From a checkpoint of a small mixture-of-experts model trained on Wikipedia.
Size: vocabulary 4096, 24.6M parameters.
Experts: 192 experts in each of 13 layers, 3 picks a token, a sigmoid router, a shared expert of 64 neurons.
Training: 457M tokens, 7651 steps.
Below are experts of layer 8 (counted from 0) of a mixture-of-experts language model. Rows are named router (the router's row for the expert), down (a neuron's output weights, with its number) and show model dimensions 0-95. Each number is 500 + 25 x the weight over its row's rms, rounded and kept within 0 to 999. Numbers have three digits each.
Before each expert's rows: a language model's description of what the expert responds to. This comes from a sample of Wikipedia text that the model never trained on.

# expert 59
It responds to: Latinate stem openings. Opening consonant-vowel stems of Latinate words, split before -tion or -tor, such as ec, par, ac, collec, in secutive, molecular.
router:509469528501550509524491496504521461511480496498477517527503518483509496516455442501492507477463447505542480486504463525471496490546538466501491430476504492533529509476490512484526507451498529518474508498502447459483486519473482491506531508478512522488474498506493470470520468460525494527
down1:503499494517503505493474539487533483515508486497516506513485473495508483518462474481470452470465520527538469495494523502444459460459496447486539524443495519524484519515478541504512508534512460471490481477522554522478538501485484510506472493525484497468514469508484506540522489520467538495
down2:479442481496515496509452507477513506489499533484519509448535506513469461499489492504469479511518478546488495548518545463508546515488507526500539443496470514509524542485510501487499523508491520490513489499521534484450511510485513490503445480501459492494550528510508494482483538517459482538
down3:482546532520484500492489528468486511478479510497519501494515483490494538496510482547465532526524534494538510481484515507452452522480444497482529538517534515504472484493532465486492502495492500525547493507492499493482472525536565464458517515497499476458480492545469508494515492456482466499
down4:534431510480504517482501522544517489513445502498489487528462498512477520487516482482489514501538474483484534507490479505467473514471494474502468525495507469460498523551486506573529445486476515490492500470521476462499489511515541524481490529529490537509482488517525498513474520498458458499

# expert 1
It responds to: Capital-initial name pieces. Single capital letters starting a split proper noun, often after "the" or "of", such as F(lyers), F(ame), V(egas), D(.C.).
router:472476520466532496499490475485538481503489499487486507517465481479468479514498495521492515509406489498498477493515484549494498480531500520537544503521465469510518518508508467549534484444464490495509461503527484464526477523494481507524513502527534533478471518534480486478523530473540498501
down1:504453495498526500449535479498503448507499502445525526496483516506474479481489477479516520574517488454484509477519470459537476537538494524478537491514490515482529523499514468487483533504489488488557485483500497490468507444533482485498537502537484526515481512512517534490481513478498473502
down2:503488541518491471532512474481517507542535502510458476503521542502518462502504487507487518542530480511481517514487498513542491547542474499478499452484511483482479545519465456529478480499525478497514479493459501518578498467512541479497504503482499440535488497533518506477491504520476515503
down3:507470561507519501523519477479532502493536503547521501526490517450500478491520501499467518498490497536475497482483457505539491458489508524498504490500519418540544541461538512494474464531494529511510509479513520495507492484522484494516500498498478477526505507474464503502515533452497559518
down4:487477488500544469509533505521531471528479498491507518473505475534501476501510528472544501498502466494505545491498506475511528503472498472529491518518454468488461491463499484538527538546514481499514517496533520470466510468502503554499548528523476442543493474509516492469496471514463461499

# expert 55
It responds to: Hyphens and compound modifiers. Hyphens in compounds and word-final pieces of modifiers before a noun, such as side-effects, present-day, under-17, main, major, secre(t) police.
router:490490561482514503499499483504497469519480519493472468514488520506522472515529463530503495509467485526529460471489487555471521505487496512509495485493472488489523479471520491521532542491438482518446481526552477462502476487532501506547521475534515522448492513507482456499534493470530494484
down1:485492501510498494488472504528548517480519500522524500535470494532526453491452509455505501514537493512492557551501515470474523493501447532532498513477496481487538526445520501506523504489516493499537493507526464502522472460494492540500536506487462529525519505541529512541503519495531480464
down2:524508481476486492520477511554495435533482507527531527486533490481494495537505483520532491518470488492520527496538496493483521487483489503484512470449469433469522510516478519485500453510486517477515485557508506514507509497478470514529496465488423499526540513494517481502474481516479466485
down3:499534465525519466488540532506528517476520513487516495466542479520526518463509537523515506547483527559493492495493488503521529461506502489540522482490499455504515517524479518510522524515471464492493546508571447474501509475483492484480511463509503483557535480500497499506512457499486489509
down4:457521537513511519523464487478545532507486523535469495504481506444460487505484519468534517485559498482486498467485520544525499488505437453510487464502503542511501502517466468457501492509496527501511543492480468486492494489506500528471533494511529484523519471442482497499488508526516493479

# expert 40
It responds to: Capital abbreviation pieces. Capital letters starting abbreviations and codes, chiefly U in "U.S." and "U18", plus state and country codes like MN, NA, FIM, ITA.
router:491475559469512538499449434508506461479486481497496477524481487463485469541499476509506516513494456504533498508537498549482481502518464484506512526520444467512506496484512499539498482465480495494481491521497472485531471515483481517486526450523505506508472471549508457467532503483484517502
down0:494469492478530486511495503504511495513495506515508430509473500490516484543455517435516515497516490476517562528497492515515501502443492495461449475491483513479483512515485488469551472457526486490535518492492494499525494490491549502480555485496501458496512483498488501482501533456502450472
down1:507503490526495489538490491460469477465494536505464498474508520531501530491460506542481536506521485548485476539508498490476541454479546538493504487498494484509494530460536482486487500459501488521508526533498500489480498484468455526514521539463528537502481499493476507467480506519573484483
down2:497492514528479508500521492528496509499483513497460507499522449491529519549495488519514502464534456494550462518493478521518482457499527539512473517499476482510480515484521465508472524471515525497449524493481497506469460541441548506489539531444474499487469519497490499476462488487525494522
down3:501514497522508507515422490431513508488509488495454513483511491536512540481510503470489483546495480520482464490482532529484483519502477466483480496453474482486522492516530493471472523461470509486516498469463474514532525469527517495502483507474538543510507466453520471534503478464502506482

# expert 21
It responds to: Adjective suffix endings. Word-final adjective endings such as -al, -ic, -ical, -ian, -ite, as in federal, digital, Ugandan, Ottoman, satellite, bonus.
router:475486536519521510502492503476536432506481508515451511497509522442504462509504476510514513556475477494499502481494467522443515496497462491531534458498466464510485498488492497528561488467492490510468508525539474464491473500495513511534503495496531488472471485492499438505521497494533509483
down0:467515477519520509502499492524487476515508508527484535511461511490537465484489493528488470488503483519534475510501506515464537503469477492512547532470470482465465485422467483531450487505534508478501505480482501513452466488506532463468516523479475496523463495507483502546483504483472507554
down1:561507499495483456477532494516509522486466561519527462521529513465499498494500493490518504532481509496454460479479505476530534506508466488551487499522526508501518476556490505542510511521513494502473489450475490465464497491512477509459500521511493440486534494504523491508499448536481499492
down2:466495491480496543498536526500512473502508493468517513537486559491467488484500543472504449499542487530502505503498537529474520484515501491507524490469476480459527496518507497498526516514533509489514513514496494537532546490468489480469496519497503499483542437496513486506554476505430522455
down3:538527501539506501461500486460487458515495491463508494489489529539452509491494501550479500468492470497508477483498470505496507497520439515515450454475505520482510486514459537464513525516524495492485519488547482526501490521531568466513500493496528468459500483538490506534461487493491505509

# expert 19
It responds to: Latinate stem pieces. Word-initial or middle stems of Latin-derived words before endings like -ation or -ated, such as or, serv, educ, administr, associ, plic.
router:495477511446527511506451492508517456528494526495478500479507512496491500503522475494515488511510454511516458494472472502444513505522505485527460472460473471525530487463506486521482522500459499526497465489540446457510526505481487534522474513481516519453505489538483488530530461464485459506
down1:484501481492486514475475508513478521507488536489503506490464521523523494509515460503514509494545511487492450518501478530469429461511520443481493542446511512484477498479490478500487503518495501505489476458505490528529478490495443533513496537504472434499542471472501537533532503518497505536
down2:509513532468500506474534520523519504495464502528520493460525463490513514448504486528484525496537499507470499528499524552492506491445492473493455474503506459506463546497536462510537534474502452517533507516462521479503461493472500474528501523501492532494463474500523529490509514508514463546
down3:505494504572534537538491509479530565478507514517500509485489523521497514493522479498543489513510527480502495522496485511459517481479523515500540459532538491496507494493531468522518535499491507497531473527453496508479459502511486512544450524494467520532520523490466532471538507523520549498
down4:455533490509487478496487529500506511472469531506484508453509477499554520541494527505545474561485496538531480502489477553485519512485500524505479473478487518469505468512476491509476481491505454470488500460465549492499496512493509465482457505507511491519523468528465486485541549508528507528

# expert 3
It responds to: Articles in award contexts. Function words like the, in, of, their, mostly before names of awards, championships, leagues or offices, as in won the, Knight Commander of.
router:509463499499512551526457494510490453503474518487492525530502522477510466533496511510491504501487474507502464487513508521467524524502483472527521469512502484518498514505477502495544526476485468531483473551517449503538487496539446536522489440499488501473499492522449478478489452481544501535
down0:481462524489507561493477516508498490500490507451535560481462463484469521499486486475506511492535509485545520495540501496482513520520471500469516536480509492518497504493428470486505521513509487501546512497474536507495508489477496465486547518511495560505495475532490474490486480525439473498
down1:497501495471528522530520464548493506547480468536524518522467520534493518498524420494504497493507484494529486453536498508534498502511482568465485486504491522541494483530495490524466500524532482519480495501518530539519493514492540483470480492492510507484473536505528512486515511560495531514
down2:502469503514448526481509484464473522454486478507489474530480499464518516522500468451474482519516489488518524492558508496500494454502508546482473527478470498484526485516499510507501460467514538484523514450543504492456451472502494532480522473503495505496509505522509500519513429514458490515
down3:545477491467467515495521501531455495481502525498547518502504490488467491556479517546535468512467486493529497528532475494494514472536518489471483475516525510486533509489504491475537527488517481490508496465469488446468521518492493527526493515488503477518490544523464507524445468496490563510

# expert 24
It responds to: Letter g and -g pieces. The letter g or G and short pieces with g, k or b mid-word, such as mortg-age, machine g-unners, Som-eb-ody, wom, Cong.
router:495500487461544522531490507521486437525474565517467500542483462466490430498490525498499481520499461502522487503536474513494516487555514476484535477494478483509527508477481514483521503476472508502478464500537497492514489517495511509528521478505514502475465458514480462487505521484509438488
down1:455497499510535490503522510500526481508484486514481528473534495533508531524459496504491467502457497501499485520452466494478476443494477452489479516512526461503490483555514496499489495499464487511488483505532485461589487488522549512516507486528482442470497491454512523495490489500513503509
down2:480455479498502536467472453510469502505506486490496491505473446531502495529491482470488461492513508536521499537494481513519496506545482489465501515497494496523500507511480470487498486504524518530529489455546476462511445501450497531494502443478485471516507552443469486528488467492535508494
down3:479525500484485528490493486482481489487523498521486483508515514520495511532498478484500496544548522540522484518519544536490564505523476531484471456503490459481495534459499483475476456486466496518547511532528481506494495501518488489503496505528505523554495490509461542535451435478493508488
down4:484427508477466513445530496507505544538479496499466497514473485468501514495498541513497473488504491491563549548539547556497491505494521491525508535479500503481523481500502510483550499499482500490553480470506501486496529480523503489473495490497473457483495502528504475523487549495487482501

# expert 57
It responds to: Verbs and -ing forms. Verb endings and common verbs, especially -ing forms, taking an object next, such as taking, using, make, gave, orchestrating, sharing.
router:504487529498568520476505462510528433511476512502485489518516485498516463487495498515534494520452448491481480486518490506461494490501485464584513472479461466492503496496469515518512539487469513517484482531495479455504475495496464510512523488491511484454451487510492471493534499504509475492
down2:497518446498517489537486508498521528472508485491494512484478478453492500485487511445451505527455538470475540499490489475509473473489544482548549484533486465533518485490467459536453503538526490475479532491520477492536514515489495530514509496508529492534505514538471481488521495512525509516
down3:484495448495513495482532480523497439506532504478465535511514523487499495508508470507502479546500496517535508517471508520467512475508487456508523478530521476475519469550480503505556517479519455493506507449540547483484501488497527482461501488483523502519519452510501527454547488474523515488
down4:472518514514477492483509521532519508475471496504469542482447482470495465512479504465493479484477532503498491519501524490467531490471535535432500523487470501507493446450535521526506467499485531500507487499534487489455481473500502477492529527449475505509543484490504512462538534504471463495
down5:497511504514464508503568505508522481472501491450484526497530499521527491507501517478534461530494511564538496515512461512464503504533494502535492520538525444485481509463515496533541504477492498484497487493472503520526457458490522516560520498516512499512487498523512511466557490487545513509

# expert 37
It responds to: Capitalized name openings. Opening pieces of capitalized names, titles and words after list separators, such as Con, Mar, Jan, Eli, El, Out, and "marine" in snail stubs.
router:505494541462530517490477499513542495493442509538479504506498486492498468504487481502512490491479457514512428491511503481477512478520511496513514478478485499522493499505519522533502494463491486519470507530528428489487478520519488487475480465508507547492456485570490464464511480459549515521
down1:494564519498522523519483526517563547498445468553557466501502527504479470503471513482476475486503499486449539478495521468521521500508515514497496477494525481495532479490517522493493465524458464516458491537497503494506476515498492476499494508524560475484464509494512470512514521521511504505
down2:498473468525490485480467495516524492473563489522507491490498505514497488501468502508481456464506509485565478508488524490502480521505541494555520485481503505485484479496523435528470561510525512532469496507513506466492470525454525524519500520492519499470475501486535529474538494472545521466
down3:524532495505491482561509524523483467502499527513511492560471501524511482497531488492491517459461499556520449515495492533496460487480551468490492498502487468509507514504552501497461508480490527513486454504484473490568518521500532534507539505481514491467502498482484529493509509488457537504
down4:493523494567492509559538506508501495507545488479475508517504527445485515481494471468475437518457515497494543504467516457471514541484516492462538485509496518491464499488479487518450526504496494494524457533478523463533471505481488468523486508493503501491503510465507482534489490532498511480

# expert 58
It responds to: Quantifiers before nouns. Quantifying determiners and adjectives such as many, some, several, all, these, various, large, often after of, and or with.
router:475504495502557512490479454470523448470479527499472477522502485486502422503495457482481481489495432487521464481509473507471533483494490498548499496476434479532534514502482502541533515504475462505482522510538484482470492517524494518504486486505501503467511498520500491493526496466517497478
down1:468487474463485488503516503511534513518536521479491506522493522494479468558484469506515490556496518457547482499505491475501538476461455491476494490499540491475563497487499536549495480523506505514495496515506464501508490526515471468492477530534510473533488547533479534526517502553499514510
down2:505510486531520507510474497576518536477491498523531497530484433513466508548496471501510508491444495536482491519515472520492491534480492530463485513488524478487489537519496481516471487511524474506480479506535496513517501493488519472531494512514542508558476471475505519465450493519455487527
down3:512435504464507482525493477506528458493500546522476473508521470466509552503504508522514516522541508502464494481494524476521503474527488528494505479486488512511502549555500522516526503434477503514486480518521545499467517518484483481466449517484512515524510496485528516507525436519487513529
down4:497544494510491489473486493502460468454485489508510500542435487507549447475498514494479510537482505531538496521500518476481508459505504459514472490505498495512533478482535519523471541499526463512506528480531527521512481489496528517508492503513511513476526500580477519491509555465511498480

# expert 48
It responds to: Letter v and str pieces. Word-internal pieces with v or str following a prefix, such as creati-v-ity, str-ategy, re-vis-ed, c-av-alry, inv.
router:504473492491526520534495496498508478514516539474500485501512487483542498492479488470514540527467479522527465519507504554479449494510510499536513463490492449507501484488501488492500513442501511553511440548506481483523482519516481538532495506509524515440492497546504459490497505529532459483
down0:486511480457462488506483497478499487492540464472545477535463478534498510489482482464490513495510500561495503491479541508463463567483475509497502482500521500507517441506535524495542492476543443527495483551492520510507524536509505508515522508500525506478495538526464484506520509486514469492
down1:527472505477511516519518474498491531498481452483477563435473523516478531499505502504504508452512500514514498485536512480486526482499486499481496521512498498503525520485473479507586491524522492480504479519491514538495525481542476516440482484536498456517494488476491513477481528502525505433
down2:550484506461531481516505490482503489522550491517461449488529503493490548497474513526452542486515530460504492452456542501518490508506518474482508528487502520495461512492475470531482460499514482520538513474481499517489522511521517537500566475520504508501493501548477502504481521531475506468
down3:553506500478497493494470478489466472497496493527444468447492514499514473537503513517469480561504512453537503493503511512470501502481534465484495461450518469517458503555532507434484486512479486494476547499489519526478496491501528511531516538481493497500484496511530486485510467511518494512